{"n_layer": 17, "d_model": 128, "d_shared_expert": 128, "activation": "geglu", "router_score": "sigmoid", "routed_scale": 1.0, "lr": 0.00715, "beta1": 0.95, "seq_len": 1024, "steps": 5636, "dataset": "wikipedia_en"}
Below are experts of layer 3 (counted from 0) of a mixture-of-experts language model. Rows are named router (the router's row for the expert), gate (a neuron's input weights, with its number), up (a neuron's input weights, with its number), down (a neuron's output weights, with its number) and show model dimensions 64-127. Each number is 128 + 24 x the weight over its row's rms, rounded and kept within 0 to 255. Numbers have three digits each.
After each expert's rows: "mostly gets" lists some tokens that are sent to it at least half of the time; "gets" lists some tokens that make up at least twice as much of what it gets as of all text. This comes from a sample of Wikipedia text that the model never trained on. Tokens count by the router's weight.

# expert 11
router:131107125136165140184128129159087118142138114129128117089165093122131089093129118118148127081129098152164090163143116149159103139126169089098134097126141138105117095128184105074166101131122124
gate0:119077120138123103171122119151106129129134144094161139140138101127171108108148113140092117097151112132102158142125156130177112210076096124150118122095161171165123120132136105110121141149139116
up0:135108153155128108128106097139120149123099146137101129101135147114105134105142155124137090164134119087119169089116125156112167134103137121081139112118137088084147146115144166180162137137084097
down0:121113110122110142121105155101110145141130144153113124135132101163110117121161155116116131139147139086131146155144109105114160091121095147137139156156185131131152122115079119123077125121158169
mostly gets: " at", " on", " over", " in", " under", " during"
gets: " in", " of", " for", " on", " to", " as"

# expert 1
router:129156124106118120120159119119107104124165113110128189128144094167105135133156143140137136109101131166171141135133165129143160137088115141118096121130153148140117128126132143080129141105120146
gate0:097132115114108100109118148151106118152133094122116129137092095164141168099114151138170125099045105133161144136160162139118156108110139146144108117112148116115090121097147094128147135115122157
up0:117145152181117128119147114096131113150082162123153181133116139173112144060148130141160153099109120143159138173138123163103154076134146141145117173139168158150134110143140176114163138114151112
down0:136188066109119167166088197136127153100124114118103115127146128138124125142140162176114128125096146150157122106127133137151110107139146106137106140132115157135166141105119117088101108158190127
mostly gets: " 18", " 13", " 14", " 16", " 21", "19"
gets: "19", " 18", "  ", " 17", " 14", " 15"

# expert 3
router:125101121157170103142131163120132134119167071091145185110127108147088112156080129175135121132125132116142144101111138131145090154113114126121107189122128092118109122132150160114136133104064144
gate0:111164141132135106136111113114127112112124156099155150100118096157152162152091101143078107177153108122147100131119087101097093124103092120131132123148090126106136116156135085115170117146093115
up0:141143159121111136144139116123122113120182126104091107126133153138113155077128133106065124135119153144094158141107174110103127162129132114123137121121145150149114145150148135190152135128142128
down0:105147128117131110117160139124167134158148120140131126162116083145135147142123127136139076137138122154134085126150087127161149148103132099126122117127141095126109063171120103128108085097137132
mostly gets: "|", " GK", " %", " Oct", " @", " —"
gets: "|", " |", "-", ";", " —", " %"

# expert 19
router:129119131161132111156129111090083115152150124120127154134126109144121111107127185161143131102163133137148135143135155132103128115101148098145103130111119127127150147163133144066117127085089169
gate0:104177122131115095090134126093102173142096092108135117127162112135124120130123173141140128107114126125114158141063156161106138143207103127151133150153149144114090149178142128149134166158160140
up0:142144150153138106113155141142118106130154155116056114140111078124138121095149159099109098129151113133155143148146114111150147141136116132127135112133134197118119202116153089105105123100128119
down0:098142130088149105094108136126102130122154147105127146187106113108147118084125128096085143104124118110145139110063105132071134141133102139131077111143146143132133152103137118143099127129078129
mostly gets: "s", "rs", "d", "ant", "r", "on"
gets: "s", "d", "t", "ed", "on", "y"

# expert 15
router:115129127134142105143100134105099132152127113111117148126137108143127117107121181172130129095119144157130152133109153128111136117114133122113081145124149124119154138160144146077101116107096162
gate0:145143125129118141127153120138158118181143128136132166102132090146138151142125114130120132140106129090081100178134134144148097098085089152121068169144151141115147128147139121103093120120116115
up0:139111117154176120124119136114137156150098110151119119112137119125123145140125165156077129116123126091106122195136120125152120157114144141141097137120119105135152106160127140126157147130170125
down0:085108104126148116175171157125103178112163145157142122149122100125083113113137132122125144129123149118119149091160154137112093100148122166129124171143085145176110126102075104182123144148161100
mostly gets: "ul", "iz", "man", "shi", "ten", "ver"
gets: "y", "h", "al", "in", "ti", "l"

# expert 5
router:138106150151141127127122122130123157170110121093141171160149145162132108094130153178076110092120124122130120112106139104148122119130151130162141118130122105096136137115114163074103144096054145
gate0:105133155106103132099121090113065114138104115139123146138157155130132135163095119109124138122138101132096189135142176077115129136100131135146146096117145085105136160153129095101079126162097158
up0:129145093102138130151168138133124132160200151157147118097048092123114137108115113137143127195139124133148133127121104139101150116138132138118093172138106180155126133132156137106117128097112071
down0:134065159093123123094120065167104140155157159131089166068127142139146138120139137111145111154144126150146098100134118117144162117083148165130105135118115120109175134160148156148078126127112153
mostly gets: " =", " other", "ly", " any", " or", " Best"
gets: " =", " and", ")", "ly", " also", " or"

# expert 16
router:131138175154113141123150087122080107116107123133176149117140091100113110149107134157127096124160136181112109090102175154138150150106118135142135106123135100098108134111113137109107153059097132
gate0:149152143132138120175137122149118150154115169115151145108094123131168093094124137137093121118153115165162090131124100130160134136122145126149135170116134126079098118128124151068168106147111133
up0:137128148113175172131129110113114139116118192115109163168116124133147126118150134146119165161145137140150171109119135121102110156115136132124159124114147125083152121114115125076115144127108114
down0:134088155116167115140114156138142151134091147122150123104125134126112160138154150141105117112157129140123137114104133146164150127135104132103159115119112138157082151137147111135120194128140100
mostly gets: " the", " a", " The", " his", " an", "The"
gets: " the", " a", " The", " his", "The", " an"

# expert 2
router:145139145151133114160125130095116120168127120117149154168118114103146107094116134150141126092125145164141141133164138134128130098122146144160103142110147119124115129139151149101126111114084158
gate0:130084135108133119104125145141125136139132178114154130088095144161115132083123097083074120127104117144141101163132134154164128166124155076118131132102134095132118134178106150151118076122117103
up0:121139145124097132136130104087091105172087135121131079150155103087104147143113140161107146128135154108124128131113157101146136093125116161144108134143188104129144151093099149106119120141136132
down0:131129159118082123139111112123142170129100120094072174103112143099145155106117105129158126099126132105124125154145104161118135127090138143156087086121150112119106102158163148125129141146127126
mostly gets: "ma", "ik", "ō", "ni", "Scientific", " Ya"
gets: "a", "i", "k", "ia", "na", "ma"

# expert 18
router:136142097168095136134146095137092113184145104149133137149157113159145129096106144128104095065164089141122099146099161152155107143127126130150101117161150111102137155108117099140138116133114140
gate0:119105130146122124131096110143086117139123130132149095106141104150118137141108109127152175123141080131138129164119158148157123121102117123094096148186104103118145112115145160129169123116127140
up0:147129142121147134104118128160129115149107140133082111089172103125128120125159113093102125067092096112131140146156104167130137069131122152101105146144125099117131113120101125156115099121144111
down0:083131100104133151115135123118112132163119122121084141119086136091186148125172129101103114129093090115122153176086159096101142149156142088123110098130096107112141143120136104121119109129137153
mostly gets: " titled", ":", " entitled", " -", ";"
gets: " |", "-", ":", ";", " -", " –"

# expert 14
router:144138151136159110116153107119094094144176119076136146115182111181134095131145173133103113139169124133146171102108161151089124110098148107115094110123151121134141161159135107106111114132115167
gate0:123090078109124099122094145100150119136126138122152135114126159126140129106115155124130140104139144118092166113121139126126111123096058163102201108139141096147159122105171130092146147107108131
up0:126161107124135114121155176120167103147115113075105132155128134133152119101101116108142146120130149133144151084117141108132104070073151098117148124130125133136147171157124130093113115123122165
down0:131186102142178079140136106129135168126115132137126131135106131071141132128127107166084134120136132097122155107136128142146091118117132157151116104108129124106118135123077108156125138160184097
mostly gets: " After", "On", " However", " if", " because", "As"
gets: " In", "In", " He", " It", " but", "ing"

# expert 8
router:139111164142109134127099123158087129116120114130122155154164141155098095105147120149092108123135130113149114098117146146135100147137120095121082126137137104103156120147123147108101129119071159
gate0:143167174160118099093140124115113134131125075113099117097150129174136155115083139111136129070174086120141109111107113124121133125123075117141141123124160129109175151107122157100122126085070121
up0:124115133132098109145177078083115119107134122148157154136120143159102129153171121108147118085127089132142169143138116172146121147131128132100095108135102102149120099121117128094115114120107094
down0:106111188089112091130123109112156121099104131092125115107099078185106142125081108129097103123133128153117158112140115135122120172135148121114103132143121144188100137141122082118142115101128128
mostly gets: "=", " \"", " '", "\n\n", " Candidate", "Species"
gets: "=", "\n\n", " \"", "\"", ".", " that"

# expert 10
router:094156112112131118112154121139092117152159081127116126126117101136133083146110128179137127128180146132117103162092112170122104114132115162128131154101149134136154117132107133081154122133116159
gate0:099120127130154136156131094130167149137144127135150147126107126122126099110131113108129098151112102087110124110116144131125191132112093144135135164122126151102077137142111200086139116119128088
up0:120100127088140128070143097133155110137119134141125113140113159104110097150119143095131176139109112186113152110132150096131146136152120131124115131137121099110096141133154118102199150122147155
down0:087132153151127151129131120075142113145100114134065096107130128133127142107096131096138136068134090135133106104140146153118122113126133134082099137120154157151144113158163161105151110126134136
mostly gets: "5", "2", "0", "3", "4", "000"
gets: "1", "0", "2", " 1", "3", "5"

# expert 6
router:147126122159140095133120149099110187147123145106107148152112085127129116107093171151116127107140131138130138111127139149082120102111157115122124123101123132102132138135126148076123116096092161
gate0:129148156118107129130145116135144162123101143127128173167117149148120157156127143090144112129161123165081092120111087125129147145162158152138126147124134141099158123124137109142164145086094112
up0:139171094130127147170153134127133094143143113102154136160137121135075145141142153140106122099103086101161119128124114150134105155122117145119111106104104119150158141105138100134106115131132130
down0:124163140124138121157110116103156113112104120179083100169163084164149125141080117129131153117118117167126100118124148138123109112118124150127084141090127144118132124154123108127159150139150142
mostly gets: " de", "ub", "rov", "ás", "ér", "ú"
gets: "o", "e", "nt", " de", "ne", "g"

# expert 21
router:118126148157107120148113154136132167156138159130173179153123137169091115142134117105139112119114163125150103117108143143133112138128123106119093119127125114109159153136129116087089096083119175
gate0:121117132072156086165111173169127146090106119128140120125143161159133082153122130152149139179108164096153078097119139128112147118118138119114082131157168096105148130112120116142161149130083110
up0:136131141156124165150120151152124100059109091105116139094121132151129123175132131146183158129141122105116119117080144095125088166114136134093137154115116129137097132142110138181142149159103087
down0:121104153129118170083116113138135161145130157142166154163121106101118120112159119119108105146141170146145143095136154132132078122137125133153130073148123082107130141140142110080127100095128157
mostly gets: " (", "\n", "\n ", "(", " non", " Nat"
gets: "\n", " (", "\n ", "\n\n", "{", "("

# expert 17
router:147097162152126125133144130151111133164141096127154138168108140119157085118132127133082086106120094140124108176119162105127109123150142099130132120132150129135141109116151119046119078101104138
gate0:156094104127120084112108069124124119139132127163120085154091142127123141144135129148100164119144118097157109103090188147097071100119121128168132105120175128116137102143166151153154105097121116
up0:123123145124113090144146094123131112111164105110112102082160105157100097143124112162101114085145140133151117121111152119106159130129137122152087107136131170087124159119187080177144149118093125
down0:140154138092130142133111119098155129113139148104129167072126140172132134134105142101133113127121137098126083117121092121111149131160099100134121102117129115127173139111145139134131163119158140
mostly gets: " was", " is", " be", " with", " were", " are"
gets: " was", " is", " with", " of", " were", " are"